config = dict(
    n_experts=16,
    balance_bias=True,
    init_std_router=0.0141,
    rope_fraction=1.0,
    parallel_block=False,
    init_std_qkv=0.018,
    init_std_down=0.0,
    beta1=0.95,
    steps=8095,
    dataset='wikipedia_en',
)
Below are experts of layer 3 (counted from 0) of a mixture-of-experts language model. Rows are named router (the router's row for the expert), down (a neuron's output weights, with its number) and show model dimensions 512-767. Each number is 500 + 25 x the weight over its row's rms, rounded and kept within 0 to 999. Numbers have three digits each.
Before each expert's rows: "raises" lists some tokens whose logits its average output raises strongly, later layers aside. This comes from a sample of Wikipedia text that the model never trained on.

# expert 5
raises: "1", "2", "4", "3", "0", "5"
router:514502511479519520509506505527505505474506471521545469466555512482523495489478493485513493523475481499504495531490482498492511479480508493483514523470524510477514471494491478487516537500516500515469507506541563502505491542500518471491494457515469484545551486508491466503537489521492510504485484514499503460488479492484516524492516492522527476490521510489499464511488478482474525488497499474503506494486517485474478560512509473452484471518491471464493552500534493539516451494465511528489486507556460496498492492453472494505540510451469533519507515552468459508488521495486493480511484557520487451507495523454471519519495491551493459506475487526510489508517486528472499498498550491458522522508551495450539533544510513489462545509515506497517516433520517515469492495460499
down0:522475490504510480469512498525439480468464466515509498482460473464480475503480524482481503518533525491500461507503540485488526481487497506516511515501509475517511463495483532525520484520481462506519468466493518509526510449525476453422487528476538489507519498464462487517497471500498490495506454484501499515511533504489477483504492516498533501481491480509514486470522479495492532483509457499508547491517474523449487494486507526478516540546552481485503538515507535509482528517536514484501489528539518514484495544481486528500464509495480531511524459477455525493505495525525502510498473490476507528516513472519526470509504456509510499500520504484506533472467499540538478492467491452516489511543474516515535515510539485498490504472488492527528457473468530501458547512482510
down1:508491512522472505495492492482499512549499483503537503505524465462466465436504520496496494504482481493497553411482503512546523481553482508477508467467518510519496514471456510495458518504517533563476487523481531538526468494460489494472544497529489500538501549509513499527500512491509526498448491449478480472522450499518535492464487489499535521448473526459500473525495488486488536530505488472479491527481523533498479472459489503472524516518510492516529490510539476480484489533496471499466496496534499527519493515497534512484526483472497527500504504565533471496492537492474480487454506529479502534490501507494476506505498497502426483539486513467533480483497469460463493531495541519502541499515475547496507503495507489482506504564472465517520487457541533500531497525537501
down2:481493507502539509484490504503511491520491474520480504498533511504494513468546533470471484466499509503544484494495497471507534512446490555504489525490520461477480476482520493502487469530516510492469514515505528504465484484546472515492531481506508486494513488466514468482519479484477518464468510489537531530522480535506461515451487514537472514549490474529518550482486455489484574502512508538544470518500529479520590502442536480475462460503507484494542505488510481496409478529467476502507505549474486533468511523506479488501474489477463491486492491459509504483504506485506486461482444498477523497521462451466489508481499487527489521510501470492511483525530453543517498481447529565562488512513489485486491507575509523495548502488515472491534473536473496541518454480563527
down3:467444493492544521479484510474522522483480481535541453480516506542565511493495504495502470485519490532504505530508478523471521529517509511493522521489493431485506481519509520501509465439518483547482509493491504510503506467497487475516499493517500523525458538535522521533485444564503515493497514468542510533486483486507493505502475515564478474497507480536483507519507500454507488478527531496491503506570456499495474466514513504485472486478498493510491529478511475478490545547519503516513500517482478525539508473486456509480493536469476520519497502502508485485465490586494500466535514483558473537500539512481498451479513464512501513504470515508505470545496510560520485445520509464444540492471494472498546478473487517504497510559556508472487486474485481493507521512485533
down4:478492515487507500470484469553480477543479485494465484467517527487541527471517486510469475486461543502498488526532511457501519506486521512511504494490565472516541487498491460489480473478512473530506509501528515492496523509552480493514534498519495494498504494514504516511525486452484507502519467507491479506458525488518483521504512527481507491518503493458496512516533517534487512489510467484518482538555534510525511458515505480499552479505498495504492452506499514504482544500493510491512507527435474501475483492494503499496489546518470507499423480493537492435500481470490488489477504469506453445501478519475519514527478539509486545496490457516462501528471492499494462492540490490500435554512514494465470487486528490492484496498473550502485472468494478517498493526516512
down5:507514482491538501503511496514465470502485521489482464520542544489536506503481502528473472512484487518505516508532477490512507490489476525516526516511477529476496520482483453486498506532473522521470479467538477491514503537487467508500487491511508478535512489491487515558518512526521475511518505515509532476467452532524521519492477549517498497486528543465518522496470478482476493487507528495471496470478515462518485494475535500491464500484545476517482500536480523481469518495522489492460520501499540499511491529521539465525537493511524500523456501494449528486506502469511528539532507509480535500536528556502511543493553518452483543481566508498552527512515456512490466479488485541493484514472470459502536519515446480549462509508520519497527537516510424498509487517535488
down6:486480507476461504489490509475489539512503474501502537481502501462496557501498516516515546478520538463542490555480494487473446483464539503500469516509490466489483477490551523488499476507533497532492500503515478521530469485507517524490511512489498535553469531517509485553502487504443460555493492480513511514554523528506542473510488462524494573504501538465479512451462483506436528505473503540484489530498498511471508506471508506462500456454531480489469523570498532529478516492501503481547474447488549498474478500502488489530526462479493506462502508491485502463492465456515508498547504485508467507490531521523474506491494484475518452528450467531545516580501508536480484465525470531496490511449495509501519484539510472517454475501520526513512530507513470485481496496544520
down7:491523483496523472526475472495548512519516502501493492521511513499456471484481536489531493491544498506493467494519449481501531530468501496499474500521512506527487524489500473526495493549496455519518516534472494490537493510466530500519491503493479457497538477504510505506498524537504559548495492519500493480530530533543483490447503502512480502512500520501443497528555470500483524469484486505493436514521506496516505502484483452480471500501453475509521485458490478547436463519543442543495555495505506523505484506554541473469498482510528473471533508475494528465518541521492445545457491482499474574498511478519535512530518507490432450506471490482492514489491483495498478512527486515446509509526469487526514512485526500472483509523531485517474547539471518485500493506472568

# expert 8
raises: "id", "it", "ic"
router:509551482539439495519477524536526512480529572514518474526494507487522482488489478506513447486483517507482494490503497512472506505541494449495504415518493488515491508541541509525513517512484544498501526528511516546521533534483489487546493534503509532550483532578488527503522473488523498537507491491492482453528542496476496497478502509508530474433495514530522458443485499507468511466492510535466504493505477487528496534511512500485516518479498514463517508553530539488513500524508478486509499496497519489490466499509491519528497518447491521520516542487487446479511508476541465492498499499491500485499511509547495481529503558523547491486493510546556506500527474484484462465528530497485505510503518504500525518516509528521501475505501476442492475467453491497503499515500524
down0:488457497497486463469522488464511481561543463514525498513512494492481464512491505459519498493511501480531528500518522476514501517538442520443546501484499473502484532509505440423510505543497479497461489490519499509487498485478498524523512488500505494484427526456505528494518509531502538504495543478465494495469472485508474455495487489512515460510498474511515493479519552453494495520470495529499526502474535508499512488507501501498496505556516461465507522520497485489443523512489498484500524496517527490574485513473497491490453507482507509460488469496515536482515545472461509497481475513457519494543520532488495503500417486479519538526510523479465468503497512451490479528494531461483527528486500520568516484528508530479501483490518491498491497525522462468478469541515522
down1:517477505511537485511464499535527566503493516499519502464513507505503526506472500498502517519507520539467516498536501514506506476492526508519502449478493502479525487549500477459506541461510554449511494529468499495478528504476516480555541515468507455528457510510516495485489539502527547512540500496493502527492535469518502488458538540483491490557488503503497515537527504512542474494524502495527505509471509517491523478518469515501510533515440470466499522480512505507503473525503523525506501513496480482499498526516505521553508457526537468514531491490506504522481496498488544503484506469504503505467481503526514503530485500452488512472494493461493517508481520474517493535474521532490538506506435478499564500460525559481558486450516515491539468448516548474510496495466502
down2:448478544518454533504504519516498522534455519477488470506492508461527525511440546519462520513488544474480469494487500494469479480484522491540482537515523510428482496484477477476491473538531463520506502583515484502503468474485521503535475499540495480537548449491548544491485499544468465476512486462511471452446515491515479510532501499511528519468488494512467485491419501476515478484503480543511489508481510525473539474485460515478494502476500492519489531485475503485516529481483559500514547520471531508495525545494486505515456503490506485447494503550499484487524511560504492560472509486458520485491490473517478531523486476465514479517497476494508477468448489484534494522520486470494555507467537492492505485453484504467527533527492503512502490496495483452513468537550460
down3:522484494502519502508476499493416475485470553446440520516503508499550457506478483511519510543507492495512509532450528465497486474509537489525497459520519491504472521460547504474508477521474465478512501487511502529560528492558519536510517530487547501491477480526546468499506487554542431517444515510498472501523532536484503491511488479493493496493492523517483515456489499493516530445441481494491480470496468493488534507484507506464486498509476536473453487516479468555515528547542492539482538509498479501533481512494481570482485455531484500534509518460528474539525479524493468502494528503475548463509543509489512506487527532501531455526510533511509542489510499514484499532520529462535479481505492486492552504520535508503526497480527503512472499518499539490520489478483512
down4:506506478524474529497483473477504549504516507502498510471501500469463493537490515491466515507516513530521475497535466515485530535506521520508473490464482509509538479493559470516502501484486484501535538493476557532540513514475528451516471510475512525481459520510469523525516494513524527491529496493510475506522554506498521505530503533524532534495513472489501499528513470501476486515503513518499486483500533517498465490489527477482545522485467493494553477560502510489488508524490462515516501487477504514467535506492538482471483491526472531530496544508480517480481507515486483485523532518533507535473514495487485505496485459472495552496502520457496487537507509491501510510501480517500513478482488460509488496536510514497484478521534499485510514458508454495520505547499479
down5:486527480528507508488490468457501530489508475484571518472481536498521489506486486442464472448520486490479523480496512482451521484518529504508490537472520469490506450526498493532533509454539519517561501468494501508523456463522517487435480454496461510533548485506475481531454510506433485507498485476477475511475493516512494511470489506549504525478470528515542530501487476494467564517498546484473477511478517494511503493483527517478551488534489476510484506517472462521507499522513475463446492484561530490479479517495488483469467484534522489463513449514459513494504522505500548482506506555452459518501489489476427505522533481498545524530494493526523464473504496480486461522497462498511452510466492495496480494470499525483531526512482535476500484546475506506503481540484494
down6:463491505496492523462464537479505497504487485541432488482541488532493522526520473485470526498492488456522461488529493486565521498481530528541480475480503519475484488485530493485529527471527492499500503485515494484521482500503505496521512504507478521470476474531461487493509499530452487495434507506488508533496491500479497494557473433468510477495494470524499546526491516457504514447503507529493472519509522509459449458485508489497512501512492533486480534519494498497446501517493487528456516487500487531497517503469460505494501524478478486509535519496485486500511449517467487520514483441514529505528476428490505445495532472516499530543459479443504489510476506506554502450491510493490492452480455466472510532519568483543544505506502496534482497551546489519473488474490514
down7:484508557461538497485531562479533495473497487473461487487493519500525503488508455482475530511498471493517474545522485494461521478489466535485501477492458499514470496474493485501490519462508507467496514531463477467445526497444516502523496521487503510530546521432478535524490512489512516521477540495545475489549505508540494518539538477498504479516481462528530511500471495503478507472493524512514513480489479494544462486506492502505474528493537476508520504488544484472493500461472463521469480527487525495486526482523460493516506485481470480507499474510504477495495518519506503463497515467458481482521452547475500476502512508499503495519475505498492504519503429487534505530519475511470488514505497509482527487498544456478466526546485457556442478507508508507488485481513549

# expert 12
raises: "\n", "===", "|", "==", "-", "2"
router:528513508553462488499496489510513524495483513468420474535502515524512523495509534438497491543501502494509511514494458533506512514527551473533511469573498518470520483472477485486513502486486467478500499490528427486476511484523517492499563580493530507500486518553550491449502478513543502559504503488509483497512495501493507533512500523495528481490472517542476472506496481481534514466508502452488534489504504460490489557511516505460527538531488525476517496476548499519491537497481539480520493485477482454506502509540491513499520487464519524517527534496494444410514519499499491473502506508487481551549492486506478465474530521499540493518490484488520521495543481475501487498479494507494518520472516480483532534496526510483464484493507504468481475467462487524470496491518469
down0:499524472495494535491526509496470454520539521469529524516527518543463489537482521515501515529525479493542490517552490521473492506484516473515513466521475494519465521500520493514519509499489507514466565540495553491551515468475535468464476498529487513455488510490482477505510525523491491524498527470512519498521543523484480524463483479498519512421485523491490510497526494465549501488477493502535480497491493478501489501478501514520542504494513488490490495540454496502444496461534497509523501495493511478514463543524509499467485496514526533513528523510479492484523547464525472511519561517535497489480491503511488544452537532469499564479537485495475524532521470463468512527499506499532517538491486490455474502466522460452490513468475474486445485547465514497485512488486485
down1:488494499520525471511502494495496517496460504486490520497487521518514502566510534521521492514469520475476516501484511502491442504524472492500508484517518522502502515510557535488481517475458516479516528489488510486549516483557498509530545502478501536525528569515529485481468546488508448503522545549531524522478553522497477501528504432486530505513543477519468492520553513523493513472518501472507515443522462528475453480446462474490488472498438498461480510477529538509523533493491467479502499516494534481526512526508509525501499500510501506527495502493492512523511475482524540482494458469498512507500471470509515486436522500491489501520502494505478521523500472509489515512551475527457452481519524522537538521488478530518528511529497488492484515491472512514485516499486471
down2:497512426512499494499517453515516539505463543504482473527462529527517487543519486511447530512494471482465500469509470509451513503470470518508512508499503558525511530464497474501543486558455485522482499511469487516517565490481481508505468524516486520467533468528501523490477549531518491514493505506485499512503513525483507509552485494568474515533526462508487488475492503487533528495463469492497510473489474503518494513523480439528501509492482484498507499497518471511549471512467517453497536499502526498551531532493532474493514493517527485515456515529511541469532503536467503518478489493485484537492488450498475494503488522505537506484508502494517440485486520541461491474491486456464488496454509532515525421532487511496513505489518538523483523450479498484485541505500488
down3:494480460505480476473453492477467521531509493505480526492485536527498435497477500506500530502535520523516498488483542545544527467490456505510531512491479520470478448510500503504557489465526525512504463529465519523532510508504496506516518496539535473489503476518484466470492493535494505490506525483487525493500456515509481508520535504517508510496549523449486474490525487463494521485465490488506485522506502489516424443484484505461488573477502482522507530521511538468483515510502499497509520481482470467510473470463512530498488468509504535503473479486472473534502512459513454497529531494492552528499516515533481513517434539531540528491480515505464485514500510498460527473516526515514481499484484504509466540499507468473526468435554519532455483506523497539520442512480504
down4:468515501478465507496486525496546520526496526464546490511505509524510491493484464495534511490523506487497546458519452490475472494499511506544459548490488491463499453523500476474516513486508436508509534540525463513489453481459509511516471505486480500508509475507488463472514495510447508501516538475500556538460533549498514499477501484454491517503462439474468523491488519513480477497522523534471484497493535425510526492494533494473503498515483487469459501552488532480513506490523500482501472559509512468508484469485568503572510508488470470508518552500494485518532521510479488506472540531491462497504467527491530484462486505538474530478479519500510464498492504519470510486505530465492506527502487512520506469540486508475489495486502478524559504500481510466502478481477548
down5:510506505456511493504527518468491444476465520504515526528522430479511494524452500484485455487493505512497470517528549479493466483464546505516529502466491484457462534482500474460491487503527465463483495466493470527486526485541544523539542471524494516512515486525491489480488524527523487539548506525507476492460513493444477483526495527498516516516494502509490520474499541530560483480505507493490517509550485466546529515458542534525484480511514496500506492445496472497493536532477490537495514500511535550480492502530481532521538479559511496494543481517488519484531467483499511536468452475533510472488446542530448484474521505494501518500556533471510502469505496555525504496501538470488467506500527469541499482463516461484526507501538517514483459472475480497486539511533449
down6:493490454472485525536454510455503477526466505495479504481437506524481494507500523528508498533508545499516508446494490487530446499477538524516454524452477508501516477492543496516498521492492484476468489571520481521491485484486494515503520490475550511473474478504483478550507507473471495483479484490514497513535467517479501483510505536557536494490466508481480468526480462466543522479475531496527498502511545510539497531487528454494473534461474517513527484488497497519523480448457507529506534492486525480538516468553533574500462501511509476479493500523470477507472458474475520471486472510532519534517514482528510522472474501495528532517470479492499520468505466457469486506471509465484520551539491499481535537493470538488513538495483515481486491526491494494469494501495495
down7:517503507522495462531496491511503463490482540499475500497512510512456503513512546485543480523499509542516451547533482510487525483440490469520495461479488536456486451482531470509513482476513450506492487505527512506512499526540528488526527492493548472535563473531573511479461470527509498474498485516508495460534455491473432509526488484495485489470544486488507503526525518517520514488499517506496447531508518533514524499501498505510505471515478481516485505504518507477512555472514448530462531541505471504554511533514544519499514504512525499504488486463498515553550488559516466524472548493546495494494515510534498519476487516502499478471525478482475459473484495559515479491479475514440506518480545506501471575485530496523511500452477480432528485474519486527502495497499505

# expert 13
raises: "sh", "D", "us"
router:505546482505534507529490541515550505470533527522533491485455445511487536476486496448557473489504528509553473502485480507499497513512423526513527477507488516463491483548542515543541462498535558528464498503503526536495514534540472507500511460441514505522476529514529501526514491491495495530527542479485487530554510521481503499527456477539481506498483490489451499487460513485496541537510468513453507526484512506527475514484507466494468486497502538509506504491503486521481468500529443461483451509521494488491502444456510470492509503512499472487504506510485464515508545498531539496491476551484502511486487521498493488537531489508473466518514507497455487475507453493519511533574499466477510492475494494514501529511494500524508519499517508481485465479494509520498493511493490
down0:522497463523481512496524545506484494495515477554489501532502559507492483541455484480522460437523488512504540516492530494495511486487518473524474509507477482490505508539511475507484463485488491534510518465478504503496513501536449521489475497496473468504484537525515518509457431522496483467514492491496535481467468531480487454482514453542529517475493509514498518529496525489491514519520478529513473508451520535464490504494501490502493460500510464486513476498505528531522493522494512483478509495485506480466479462488482492496501534466528489481466505502471457463523567528506447541545503474494483484476490505492494532516557490517521491505507521479506518467524469490494502535521516476458536496502510446503513469481467496500496522502547535487487495515472467524495491506516491
down1:486430460510511494494506504456520504500485487512486507513491502526496494473512502470518467529505508494465543524515527491494487469546481509471502527498487506513506498497458467506495423458491507499516538518511509515518554509573528533517494522489512489518456506490513505497530462480525506483537460526485510466483477496486524532461499476514465494529529563479462539556520475448440500500451488504464536530504504497457496523509464455492489438517509478518510504505507489481448508484473508482526507471488506528495481479531455535510528527512534506513508481533487465482474500505541474450472523498489503514507511527497507521511541490520490485523460489522487483515496468463535452512518502467483495455518503519469520480473531441468469517514517487515493489490527512541454519495504523
down2:534475491507482523513527502476497517525528543484479479491481517473498551433528511482516464510514550494496516454518558525467498495525489512501519472511463501509486502489499474473512502488489485501527541495513536475489467486491494484488485498505533448507501485500515536490485473507477564486490479509485456518511458536522496505494432521470540449475493504498492502471484523462482488566545436493477500467461477488576513501503543487497454524460478482488558527465489507509507476516496531476478494455492491487534479489526504488480496505501533516508458481493516519481479540533510540496503494507521498509526509496527514470520471515494517461532518549515480474488526508478523479491512485537500477487537529468480508545511474536490502484514542492508497501542501531490483506540518479
down3:489537498491536553460500499455482494517488504484536505528507525466494528511471500507480516477509499442497498515461501500521484552552469470442522484483480451514546543517465508514457510484516504505466494453500525533496506494493494450485514486475486475485516531490477541470500500491509491552530500491502507496473481437489500500523495517482516485454485535502507479484500511550489518525509516500479468499455474486507507527476509485491506510523473508533509488466534453487537452550526489467544518522474502496507495466507477535504520471506491489468506503499475503498520538517482456455525515525493514456492494502492516476494512477504504489523478508506439499454491483537516457467432543469504523487563445470518487495461483524518519515505511503475544508489535488496504546498522479
down4:510490472536483480541502523507501546516510522516529489482458466505508538491503494518525444539499495478495509520508520527504522494526504525484517498524503537460470488527463505508476484510514510538456506522546530554481505476481486536471492505504468467510493469499485465508525506524551542468504509532496463494543492504525495501536496547488462482444523504502483485479490507488479502482520470522502535474477488487459512548500494487514512527522504497530494502504487471475497536489484540450502513538500507513490528476501514489471497464483496497477452452495521500487507492478494493522514473491500519525493434483495510532494505479470477544486477541483499518498471502487523481533551489519478487490536503510539507488524531531560503500528542465531470488467515465478458536506431474
down5:506502526512513468511511489506526480540558502471494515536521529486514494498530515533445469495481501479494493496486503533523528524511538513494512469479489492524509493534483488518514500503515525480529483528516504495508454489496549504473466512511496509531558488519515498479538479525448503514489515494479498515486497452493500558510515512483525502521487487488476512510492483467508495509496519532467547485504484478500559471494573531463479515483438508501514502534498488512560466466490485478494469490479510469486500541467452462492544519509466511479541509485438542523465485472519508488472507519536516543473484518443510478471520512454483520470499510519520489525467464474506551489512487476536507492496492461497495455540509532491494510536522523486504488503515495548502485491502466
down6:506486481471470466480560502485490486503478534506492490505492463551519537519483480500514505503510490492519517531490540477488477484491480507441451515523478517521509570468466491475482493505486511534498492523490467490509528478504526540539494505505473502476480478494531527499489511482458484518521527487519481497478556516510527517499495506486493421526470442521490512499532490493513499477506518493490489539515510526514500543473552463485522452489474535459513500500445527487517544494516540483486513486520503491532498561483466493500523511500485472484494497550473558517509495523503474498467493474490512502524483485486505537490533526519521482539494521482498468505515499497551465485502511504520532518490497515516540553523486497477496521496506517496508507502523551505530475489479501
down7:507486487533489521505532533510489494502518489473492519464526507505517525494478485517513472557496466488484494515489523515477556510520466472473524492542519519528504450493498474506484484525519538535514519492522496519478539497525520538548512527493468550488471484508506488507485502532525510500509519497520453459484497497518494493512503542495551491481474528516572454486490518533501473536535470506514506474484480509570519518502526455546512500502488454456527473513461514453499526500509530468482517462532550476522496519480480501472509490504511493489440473471501518471480558515452516480501486513499517465476477538476481471543489507506508484501512507529508531494486537518486479497500463489487518509489520520553526542466498471509517519516541482508530490479490486500533486498506485

# expert 11
raises: ".", ",", " in", " with", " from", " for"
router:485539515511486497525494510506529507437521520463508502490496497506519515513524494488488489520476509471510472530444519484459461477497489494493512451485517532500519515528495449590500467505494544519468480452536497464518512517508507475555496504489478510528508503520480497486508474471494487502489500496502460452507475530481521478477470517522512496497494516529480477512490510485515539472478502488483535493503471491502441493516562520515481509515469516468498518492493515528501503488540495522467456493536493497512515511504481497506541479449490500511499529500466438436501539522536535480470500552521526507504513523503456531563536510481492479518471447493510521507526461510501473461511518500511484491496538489499467505540523513465471500513558508519473507501516513491487536489476488
down0:469498530481535480534459476500485521509525508528502493462467531498516510483505489512541500523475492488522491487505492496488467496480492452509457486471467439504477493463522469489484502500508470476451460468503473492507506484496463458483507498499518490517486507487513539522500472526470532558540490503495528492518498482495557509465426470463499518455512516484508496516467494495481517482527530488498471533500511489459476550467485513501486475495522496458534533536521476473530484488500552521502486498464513511473521446469517471499517522501531528488509489513518524506527497416503493540519482443468475509520504461525512495499510465477510506542494487472510490524496474476526507484519425473500486519546523497476493487497551486486531531511487516521498500534521473533522528517509549
down1:444461502476527452537483461507511538523475546517496560480496466454465501517489475510506531538434474464481490504476535510493496504451485492545510498454478503479500473504504514495484551478494478498459486524500507479477516498483524498467446506498469504476513527509510519510488483507516527556507467511469476536512530478517524454505502529483483429532492472499522429566481488487490533493513484467487504482505517501484506526469474484517478526524506523512492480517521484519503502532483506451501518506464536471526520484500485474506511510533488477535500534525538499494494453462506523451499494506526510520502491450516507521507497484509530497509489539476541414504489480478462492487545497485524444494490505527494481516514533488527454491489508483483506503514517480526534492524494491
down2:483495498488421492497512558492487503528537509457497531498542532463543508542472501500547443447515515479487472534514473504492530486501477532486520504483505519512524464498518494518514504468510495485501504493481428508480528521506510511467502508501460493515491519518499490452494515508462452488467461499539468462462481477488484470522524518492493481491459480519474513504495511519506514492523496515441494461532493465533506471499490470505526434478524528529469511512467502517476554498476528473478489536512517532527514501516477530476496446475537517503470484496539480525494523552542539502518523528553489491521483497484499459495457480494523532486553534492530504466506551487516465512464460455521485487437505493497540515465514489521554510484489487517495499522474478503449529516477487
down3:504520487537474508484476477471477502499515536504484508484524510508541453546500520512564528522530521544485517481491498479507472498513517507475504539494481470507499437532540523474488491461489481511532493513482495494526481556476495477496521501488471526534509527508531511457503511522503463511462522460565501482480509478537504495515550522488506496496503484552478475530505532488497485531509537515489539516481490494479491546500518504535511527503471527539484476480507495534536476525488441511530523517514485498500511529522548517480506470543500498502452475508476513492499491518502499528461478490475524497532470507506498536492495512543485485471501515524542499517486494502521512523521483500512505506515486510510519495505524482540508494536522481500474501486494513440436485484460469
down4:497493525502493485471508500524452485530528498478464502493520495503491512553485507502526536502562471526514522490483461472537563495483505513456507508539439504565520489445490509514525474511475492465507517501524511501527520501503508510521465498512521524490469496493519460478499476492445516516484514476520486532523520468490474512500517534471508518531509525532486552494492492489480515503434479497507518534488521534494484517511453500472450515506532496455507509500510547510512553503466491529482519493461486525515514527543490518468499479474494482486500428531523536476521478472468503445553517517490489463520496505498535569487485502494523537499559506491538502518495493454496458485492481462495513491502477471500477498502490552441523496482498540495504513502531506524494481461508516
down5:520547487547516470551498519516477541539459517499557539481485518506488518496490530525506489497495526514480469496528505499504549500510521513490449495539514551498495530508539515496473521479486556510465509464519471494472526440464481515498569528453486484520538493489493523474503529493558458543488499503496483544466487451473468469501483547468470507482505504476529488487512502532479482495512515481484500502447508522527476493513531521467543492504480462501506525469512480512505479478512492501489499548512492466470500505524447488483487468527513467512486534491475495506456516532475479512471533478483477491517478482517496501461523493484496465517496487506484492459536538509519482482486500497504505483505497509494465510499513544450521534497478534469514465489504493492481528520497529
down6:535484504499510488465521476490486508505486551514515485508488526506503508512519496486570497524469521516503526493492530513478505508524495530495450421515530490558508458491541527498494484466493505492402482476490482482491494506546494488505512458506521484519518515500505463505479441478535478487558478515480507517523485460513568469530450516490510522482545487509479493499569509459494518461543496492522449523487485529474490502505503475541479498508500497459527497479503483509523546476483513532538493452478517562486519510505501493512536497525523469488536487508558509502551514489526462486479500474580482511486478544532482470517485491535462482484526495493507480475468484459516491495516492485512509496507514519520481509548493512476521540514525543483527525468530510469534470517475497
down7:504461553456510543494479520460536498492559468496519501503534457511501505459522482457439501465460511523506527538508446477498449476522500479479505508508535483545476486449522505515517520467520512493512506508501537540542511504527519495511491489462525534494539482515478518547519531501474514467499514436464519520524484479521518514514491499460478527477503574509527495514506490510507498492458519477505478521507489478525525492536526505444481456493507508513522468498474504441507490507528490539460527461522477563499473486527514501479490474498487518519511532499456511483486512500498537482525530496486514509512555476528482515469523474473495491531497477508498538520510439502461497488505524480480485514485534485492452470543497512481499515473451505487490533540546521483482509508465546

# expert 6
raises: "\n", " ", " —", " ==="
router:534508462483500497478506498514517523473477549508509458480482445477554488491485527542524508503510520509498488508468490517496449479479486500507495533481479516445502489514475523537531521468498537515493512497505503458538475494481473501507505494497522481484498512519520502507504526510473432528518510446505469484527486465466520492504499464498538481472467504455505515499475483523511502453526548524474530521493468488484506489507484510561552458502416512476538537492536537559547513484524496555502502490495508480526461521467491509490474511456502537499473492474498493494545532511489484468524483500487446551535501535484460467481510502511467497538531482491510467516493495504495478461503541516503535527474516514492482528534513539472500499500509505475507486513512487523480533547513451
down0:493492532522502471495554481477492531467501512507482485532513458546488515477473466479464504478472520513503497487513512458451507454528509513466501512556511522489502473462500512487508495486461510544491524550506437486507503509490573479484470516481513472542538469497512498529534512470427523484481520412499494525477461511507473514487480542501521510499492510496449475539514485488482556497496490471483495478529538476478495481471505487527533503475486522511459494530503555505514512516479545517487479515507485528512490511554495478474527512520523478561563493448509503490526520491497500473519496520510512494552475525526460484535545501486485496529493521494511540486534508478507489460529552539501483499508501491478523481513494531492516500478479524514514520461535524501479465522495506
down1:488461494523551486465516484498526493491507463505564495509484513504473504480555473529516472504499519511493500484478500512531520458533445516473503534509493500534465510525472494421510535520535468525465529492540511535539513494492514485461499496522539476480462508513460493482519469519498512517510519513525503511547487519502442470511496509530505515499529515470460491516474492509492477483491491471472484546486473484493502485476526496439477470523527538498530451506489478492453497491503500457513509558554463493534443508473478469522427506506487517545491511512521510487487478510483496493524537514459486474476459510447547505457470494515538522467479517489465542567505476518445519502501496518569508489473512471516504543529495448504510501483558480505498493529480540533499501491467499
down2:514550484474480425507552460531482555542463502520536539498503501520526500462523482487508485501549513536529501487497506494496517489518493485496502478541517447508469527517527508509519470515490530507496530492530523532473498479515475492500490495501502531500505493498533488481509476497501491522478537495478492490463496488527509527460527515455476485531504520470483487486485530524492514448497508485483465529522421515507452490513450527495473486495510513515535478480480522502511490554486504514465496527549527496535500515503488543469487579475485501503493466452547518497502494517511537519486471502507541482529526496514511539537456518478477511518541534476479549493497426528503493529464526492469552503509520519463502531502523513477509420536539466520485475511438453501524470503540508
down3:479486521480488491474509473518496487499512546464519507498515511457507552503489477540499468490478518520543516492443468494492518497475525549496551501481517478459486505501474493481486482500494491466483511488493496482495475529488482481502499510487472462518498461483510530502491546453520479524517487540525518506477498519499509517486470507519480483507498526454476508486521478503557542484509492476494486518503478526501461536504451506428499511497494466498472479479508497529516513514501477517520503513528520527507524529478479449471492486475519515489534502482525489509477463497471518515480514501510533518519526452478543461519528507496458447482489501507513528513502515510500512509506547539538504522484504466482525480518496497495501445473502515507520532501479484484466526502517489
down4:503514506492498526440504506509507545493526534462472495513510513456506538495482553482462502522472484490535534462475498466505563522551490482526481465489524536467509511512535468533539537506508489476520468545489518529476456494467524499504476489519500495471492475498529472531525465498460515463477505495475498535525477480488476495459494490536497533502478522507503488531533477471509498491474519576456487471471432492483457466508470458493469535511490525509471488512531495492541537499506468517480491523458449480513458523504453490508516436478479498562515461473501478488511500500504499510514471555475498520480536476505458512498513470457468540488497491459496498531477488501532471477493476467498495493537515527522523468541516437513494522466470486497513493490484510494477481482502482
down5:556448492527447495512478467505549535507522435488472506526534471497480542507501527511467502502501486496447466484498492470492492502498533502564493524512491555515507493487508544487548491525477519531491501515520490490514482531479509474458460509463490513510475438513509460490498491502537494501491515508475468517524468498491469477548506515507530497477524481502477477491473528515528535494514557467546507492489499507524472517473512555527529573482430512513516473488495468525515541484497489495546456469465494536504520486518546503511453504473522512532528496452469478485524503508481463533497531515533516435535514469493500476503497528482485472506516486495523519531508500472512496519531459462476540522483477425489504457480452475480504501499496485521472503456537513499485482528507459
down6:498501510481498548519552521483515538495503453518471496525465491466468456508499470500449503547521490489494505508457482470486515489496538493475492525478492476544513521486518486456451500554496502501529480497458500489488471453533480503484512490484478533474499511465464505493511524485495503501534512526499476498528529525524529527477472499507478511485490519540537468561487462523513511533500513541506516498467449466479450447484505513520521508481561463541516513523466504536499545504513482470478513509470483554507487549480479522509517503518470500487525505537501462524477565538515495506475507519472475531501479513530530515476512517474477521509512520466507466531440446511486521500519480494503494488523501494456510532441486497477516500523482489493496466471501502526499513523498509
down7:513512558473484496484482515524492445514499451532486534506491523541501491467512527511498518479505510496534525536523546499516484494545526504494507493472517520491522485508491498497506492493514466482546464562502477534517491518521482512502449528497499542425469460509467495446539500463476474511522522494520537486510516498514519536501456528510503525501499504494515476500454496514522483508533506492502527507515501488487482531537531513543487507509534501460503489500493467512464511448511445450512537482437518486509505536476524496501509500518486527511487496504470504567480488491502492478489564519438491497541496478493522511483494539521497517452535493503495507481507498474479485499471534492521509498454504507494500524454512515496496496460506484506485486527505455528478538496474505